Experts of a small language model: 9 layers, 122M parameters.
Below are experts of layer 4 (counted from 0) of a mixture-of-experts language model. Rows are named gate (a neuron's input weights, with its number), up (a neuron's input weights, with its number) and show model dimensions 0-127. Each number is 500 + 40 x the weight over its row's rms, rounded and kept within 0 to 999. Numbers have three digits each.
Before each expert's rows: a language model's description of what the expert responds to. This comes from a sample of Wikipedia text that the model never trained on.

# expert 17
Early word fragments. Short lowercase or single-letter pieces at the start or middle of rarer words and surnames, such as c-ig-ar, hur-ric-ane, McC-onn-ell.
gate0:504503536467507498492459497457543490453487487512565486545574437473484495452496500561560446479443529575451530509541473470528502491561560538497479505479483536476520426504537516561492511496480446497458510535496522489500477556581510460507473481486387454526432477474542580508561540580456474543519506455464488461503555551508473540550493464483524482474503475449447412575523450467508508533510
up0:480505497538506464443575523543481503537573461473397499542590468499498568485486532542506517481480506483530497483480482485592479530553470457470543505504500439530576461536556550540497506489491455538479552466478509533407501503538435551536511490504483453427486508479485553426488421405453503522497503468445566445507506442426526504413459507511486457458542522531476411477545496437508596509511
gate1:453457464547460474445505470469474420516540503500528559502462611530542461481492451489522499478501539416560480490568496533534547412450497467434528525535526487521484447526528489502521503512467597498483460432503517521506499454436567466482542538471514572543563563531491482450475589440519541485535399558556506524557495516509470434439488539542507498518448542453494529542465502593525551487467
up1:504437467579459429469565465476533550534548533509413544527483403489495499618477505485471513452515509453518442498479532530420514533461460460506506532548438503550518452505519567543484519510574472485463457445444597520446521512541500506478450428517524565497506422535502502554447484464467447444459431407424492503520478413431533468534514544558524492537484461522488467508495496440481473473494
gate2:520502458468543465520490527439462565482539525499491484485550544464531501530508460531495512563482462532515565488424555476436597538470503473485500486468537479514474559516485566468468409478514455534517528471552521500514521479496480484485439512505463541425483411505376498484482474555461419477384458516460579521482477384438477541529444542508560527442484454448469549417478481431508529484512
up2:511484537508433443478505514538501447532483582467519557559446485532551531521484509532511489459557508503532499512512482538575483465487473473493533538534499482476479475513568450474500557530429547509477442483426483552512465500526543566518502538480554480520515488462574486512502516481515555536650459501520530494550433577456525504429569481468417468483507476531587437529470560516484469538519
gate3:538473491541462506513588465523497479539473509483550449541533522483429521416447461560561450444517493552485555559495502524518469528502602594470471512460473537461515494495449503519487509468525434470533401540515512471549494529521498557544495490534383506473416476498560501566579469589499543430505515524522506486493513544477502488445432431452574515521512453479479442536536443475528556544538
up3:471524488474546513493491491496471474472544519495447549471518489504592496522584460475479524486493517471476443354484523528467532460460461455508565593525496478521505457463528504473469502560494581467478512492412518566510504458505512509485522474487561455493498484547421490419477448419508429563534516482473502561548461443473513452532499526551419466432464519484507507480504561559467443485511
gate4:484444496513444530537520500499472504515473529492472424469421584554441538499503498526546540542482453495540551524523506524445506550512478549419467530468527480479536555564533540524553589507526518491544526539454441497553436436474510380532471486512499469483433503486483439476521459522484512525513522490529454515520446555508468510556489492523539526517489506452492474552469542493506507495505
up4:525472501493473493513459541498529504520507493565495483512427553562421495505440502480530530542447482472537597475468510498489486525567424511400489478475485501543537512538529503540570523538526556486518490551497423470567434510501457458535455475528440535494518520491545455491511495531490570452410506543495442540463480504498522569538436438465547544552523474500406526579474460461518516522531
gate5:523499516488492492574398502424534512505567502479543499426454473423489502491521530564584536493495409530485528509490505558516459585501421542493503450476439530480537389514489522562483470507549442557526486520488536507565453547512466474526423484509507437456512495507511509459558488533479533488557535512523493441476528562531501538436512450462572498515512473469505411448476430519542505445448
up5:488521506453545483485518482509595526489508443546533525475519549466464536576446540463492559541528478462453391563530457544569552493493536470457468561535398433454491534447557448504438475523484520528450451508520503548477459522537505520511501514500483506553533521459445448561489486452503419560511467521507507494549523460506529530486494449521530518523509424523470485497472542521439557501542
gate6:474490490487532523555435467506547524511534488482485540461499492601429512466463525507510533456497507594498480523451433474430556524501496535515537489519428481471501415503584399468540467483528420469483554488505526501600431562470468436474427455513465399500533494421502537444492541537441541505440500508449506514401525534519557548577452465521568506553552463503492473462495430488522530444579
up6:559526482517522503498497552510504595432507505505487508515457481407528408484556490430486538466522448465493556473389496516499537530523555461434481508467543526443494479448485468563501464496515492514539439497489492498473497492517454488503526461548458526452416481488498525452499471522500515480479516466470572452528494474512457519458512517524516492547522450473438424445537567441422499473460
gate7:444485479499532429548475473449510532449502459562522454525556521497534510457498515490458524481477472537586498513493463505422535520515489431534498475562445432528471428519544496452527497465434445493412505570490482492580449598506494540484467489481467559480485494450596530437491510515540521477495516494453510485511562435485453530536532472498544514520501425541497431504509498487527512534536
up7:567515542478470493510475510497504442529512503477609512493423526481586478524515490423446509496495453480481447465511561557489485452489521498516560546482535475505532528422451499488487517559545524449501463484448552502456492490516487539530456529463506539499508527597475490550488449559445546571490464542540499542524449559488486427455520501485474528450487537466601468502517578582503450489462
gate8:505464462486477534535490490517477463540399549473517518502476483462521508482474473472510478505510534459483522492471542531509538515515513464501569451503491482566441547551520484514452495481483569513504489461543508457484472479440500468464522568503508631451470511445489533506399492553453540531463455532475469463517469464485512486593491499521546574461485495530449463576552483535482392508465
up8:492517496551461439459524530463429486491500494482445509556495461491602507595530492533511511535565476467461525487480501479470494502476504535514407540551479510496560472426471499422537550538496468571477526471456552527484560527527513477461558495553472488479509482576491552497508505431475437525484448467533483564514542502484454461519558523556467468547430504475531572493493483503505427488538
gate9:479477505519486515504519475487493466467418485514508550503539545483511512497481498473541499487494483482539495538474461564527495469494578577530538449505509494454442489531472509459533529454506442486484488498536496472513488526455445450518463476472509496495551551501527476508481542512562471496514544494483510489490545584531464486517458487534534595567507553541517497521496487404559493505526
up9:508484516513479478486512476587531488508479496524589423576494531552361503450519473552443481435521528490553592544462494545543547518519521531503464508398567499457491551524475406485559499475528447457525453556524495497534465514518525524529479460551503546509553487533506492514509543533520474434497536580553577499502473545527468541563536528474505560457498459530502495536419460464535557440421
gate10:473505498518535504484511462539532529490491487507463441510526469481468537466495506585532498528518442511549523464466421536443505551486602520544588530472508578447510556476489534474564474457528455487534493450515543520549502511460467482439434487453503511510490470445491556424474531455475529454477474486525501468539463465432519565438527456517559461459570487482587485514495550543481507450467
up10:513517520517577500461510529469498543456527447598505460466573517465479461422451501558512489455533502551462509528541413487460476567505484526539503493457465455433501526503470546497575426471558450551484433554532524461542411544428440516532530505491477444458534476412525544423513472533479506496407543568493483394503489518487508574468419425482541492505528506498513526564528574472544470470543
gate11:499485504498454487482452472536582468498507485488522587481483440500502449459476494524504479424487499491517517533532482487486518433497522489480511480485492540460596467468483510462542476517506466419492539515599443485471497545472545457507533468487587608531526522522476450509556489603548493596529477444476518502548514541507461560519458594478464478519505484479514557520512515487492447507482
up11:487498511495511471477453522575508538468531497501499461477498512545540543547505425483520473454537460523543484533571510511448509530510468519520547486488458533515563543479590514469468474469505457516466546488464512429488462469497516522558442542479491535477514490589527503531528450541471483459416475456563585507463450461530429540539417559435523406456496454504485526484487578507511461494495
gate12:466541473522491509503490464504466507552542519537466484524544487475489512483451471493504465498541500514528515495506524565491512508535427476453507477523489521563581501474447507481544492444416458548476450493464498573426487493494553463503468510548510557505482491513559486414505542529520507497481442536539577530528503544557564467517565535467471468509479552552542437584407516501458497549521
up12:525503484449501460474530534523488516483535506448560588537473486491538539528538548588498518498508542462620501468468484493524555545471523512521512502437488530413463460500597486448440485503510512523498520439489538451485505495498537558420464528452468452571562447564506549573460505445460537544500476465530524510502470443452445522485518507541538450485466454465529514473553476572465476502514
gate13:522505491485464444506447513411513510514545519560540534477528485452493540525514469505558458556540525426465461529489443430412523548503463487474506550422536475508473455550496471484469529493500477422543485413558513583517508503449561489433576439580439489510527508522482428481505453522556510484488467578467603476514567606508496505448495478471557518488498523449458472567485546529486499480529
up13:480465472485482465490487488497509519544465534467447416513483504527536521585554527504452520428545454524515520444547552500495564433463494485437461518583534492504508489402468475441508497517465556564473470544475540488439560476569506539520475501450540463548490461522466568523534541494429527521614493411532496510520519451452521517536562513539402494512455400476538514471465486472462421503514
gate14:471450490550464495483474504521526505498488547486446459506493489505476456551452461497457486518530546510464539536501516491496494570491447493475490469532534495576504480537452478422497526452487459502528459475417428568484432518523626502437546440462516549454501491441540522545481492542476493545498489548503509492531502524506512533495442517532448439463507538485536479519510473548476519533388
up14:505511467473485480453486484496506518508497499510453493533428529483554515540534555608507515470539521528513487505442486527550524476475533432517453542526506518484535511392571473497406535563456458490500517495513510493469578429466443457498486511498494415540492471475420514499453461502544485536496508435517474534513540499441448522466524471504458485504469523492541510425474516511445463486534
gate15:499502505514505487515527536546475519518553499459509550482468437501526496482497499556482516473465440510520504489486490462406460490553479506482453431537554449513459506419604532533523444497515456534527453559495477509501491547529508507428562519525511444436513433439499472453454438543472508469499507484444503387443535465472498464558481481438542470491575502572497445444489492488467497520469
up15:461509488507538505519561527488505458513512470524518538451492435437482473426468506472478531497421469490493513487427518463430486494569457513486454435524551452488468545427513538507535446505505442478515493548511502476539433494520467482456551527527436506454567496500566520509525524516526555469517521467506446383471535469542496512546526463467532492565584502522499424511494465447473511534467
gate16:502503484462424443472553499527500513511483518547457510515473476520483477526467526490485477502405420494528494541486516510473504480483496407466545498504500522509499500476469469533476518503507512545440533493546482488400530493448551479493481434571565533466589506502521504424535529560476496422492481524475509468441499519512452510462491517485535481510474483515525554533463542479512588483480
up16:538486492495485483550457514459505483452496481596462531458534500492535490498474482499522418479532482582499519513547484511482442530547526496472554468491475494493500516509437557513565508435458508517528484527519429402477539515462529453549516493474505477522488569444499478423550485519511556491460588569461463504400516561547553502465508465484533525518535511472457500524501458440601549577542
gate17:546515453557462501431582510489432454585450474517436539506523463503485508489546517550567462451555520536479522478518456593506572431474457512513440548463502543474586424521450487559514458481489497528512474479443518618464563568464526496471560530526478491485468476531503500512527512498465528573583489546510508557523502460516581477479540508523476521523455501426546508545537537538526549512489
up17:496494510563516439507438471456564489513568523529527471515515497476530564506426422505516552539556483468423512490490481417504590500456537522590567566475550443486552570514546490499464501496551486562490485433524455500428463482482538420498497510480524367479512457490521538519427444460531501589482504420493546525504499484488482439565478486542436525453462440514480567537476507521472481502511
gate18:444525489494494456462438490483497526475562481477529432574452505493493516571489504558518462535415505472504546531514586487444531494494381459464482449528523496520548451525456460545463503501479485502523472487527499517496521452484542531454538452504481572475493471610442520491402488555467405514453546423522480451518524579468487525459561579474459400538533581447505471524500501458521507488473
up18:515506504471568570501479535479511492464507456529497457508499534531441463494409446506500503511477546539497511544538522475500465541555433492466507433496513477485559471495432462544582501538464508543446515525499477452533388541440532440517513476488519540493528508470470536463469556495523446493458519448538433471440506612513556575488516504437494459464560551510491504522519487522543571567485
gate19:498471444529478459468456553496435470510491505473476530495452530449479420475491471482559412514488527465477453511539546546480498502507572542549454596509455492459582486380532408509522490406488487471494490477505560524467515519492473466549490462406561435557469512479497506461503443505514545484563508380525501514568490558539419455528430503426518488596444505489522505537568563491463465520515
up19:524464525549524499527524572447409503476442441511525526423493572473456469437495545499527468473454567485486439494514448459520549540540467542523448510532464479428437527509473453590521481417437539558494500512453447457543469534486474518515454510460494430510533515432479470442603492477507534494450517515521433543523577529524535450593418445467525524516517581507523465540542499493499544467503
gate20:511485474514494517511515456492461529497535501473478449461492475503502567565419497520439673603567526491446493517539505448458517539497500489530465450456586447515452507523552555445495494447498409496509529414486505522532486439549530448440446520455500520492531450551540471538467493496541454485471423548459486483462486513459461521524504576521444458464484426545468504517488507481514531508460
up20:442502549478503518470537474532474521491532533423560517550425545502559526567546518568472507455471484483535522470509480505503553536508477550531547490544518576486511531486495494475477472595506512488561514556534503520535519505582461589487474448530537518559456513547494529462555531554458533481524485417576476496543503473442526455477560472525514492481558550523537472448465488521432430499491
gate21:454496530447531552481533472476537553506483504479519486556479521525455471375477543501467438486511486455515466475453519413476526537559460507527521511544493495479502524513451468499429471547513509481488558523451474511517435553489502544451488413433511526504519540434543488487577560528478563370501521557540470499486553548551570465525478413524482475449526499509512519555540450532547546533500
up21:490495465502465476555505499525455562458580501495532494466445434511552459581564512467456513503401443499523466443492519431480565532507511468458432505537566464541458452441500393465496477499562462496518524496488492560509537508539524476457420484464499522450419439507443488464469502525480477539457476429488563473528465506460459483514536519448517453541486438500497467471456454486405425481430
gate22:446442489572477552426516524493565442508551526489546539525452494494511500519542509450513484529511491489415518494463510528590515528514535486501526527479442558419513522506499484506479492460527511541548499509425514502526491550459440503532458519457602453519463544468549521532541480529532521515530448543454498547491443428515475500451519482579450576485503622460599464443517537537550561500539
up22:549495494493489480491550504506496439560540538462459534511492471518437551491473522547494483486521523484508469532577463539444481482496472535514504522535515494528478432479505513498529455521483541477464489461461494599410519463452513469450608508495429516547491497554462537484447531462448530572529517467545423442495475549472502472561536509450464494577478444571452557565477496491445425528441
gate23:479429449509448499483535465451553485529477479479499489584502455485517480519448528566505450539508462502501439489507534509444511432476504512521545441498453581459458558535507504508497498498510494468499508491523491509474504512471545506473487434519498524481496520512517396491474560491520546439568468518460497489459558583540492474544499492552474576509527527589541570494501411448454522465493
up23:495429472537489537518533506441569471460450484499482505551537457520433446499498553478487469501487448580507444486460543495498501525497565499501482483486482552488402494503550529529463467548596442486500498513520484459496516490499457556453498425514470501499547466465500434529418550514522479430561494567466479531443490512519419523466504452531529553474500417537454512578549451456495551522495
gate24:463488492475487521525523486455466458519447515495543494510519495535508477508584507541492582514472479542565490586562542492475531570521549476526490481462509448458485548459469441482529465471469512474509529568485552456495466517485500470459512508462430431523469492446550502519550531503438458479468468467560482480454457520444491574529468464538496503423468412475512446526491412456481482512476
up24:443500467497570522515529498438523405578474521442516488552484526524482524491557463563474486467520405530486471522595479530478438531507551483514491517486543522476481473489469470500514482493472528495469521523441501484459472542394493499467516500565468473595479544448535498584571547543481497482480442534565441535509440463499499454457466471543512488523445468440506460517469478535527450487499
gate25:508472461493488494505530472563427558531522539517458457441534517533533479576430505517542490527518591467463508567499491551451471557467476508561553500434451412471522552493550461479512543535571465533465496524497487461593473395511454503498502507524503469568471453517506485462420533486485487451459492488540499533568451450465454566608499495492531423476585472487548486508515526456476533494468
up25:491504527501467461437514470455474490504508540444550539547466488456547543529520483506501547534506492530519482467526460413565552485481472475468484526506550504495442488531535494542465477513514514516510507436414529583488579628622558492519482492544551525511464479527431466502552515521490454530504484528514476546501566521463482423474486475548417524503449558481518535507425418541521527493553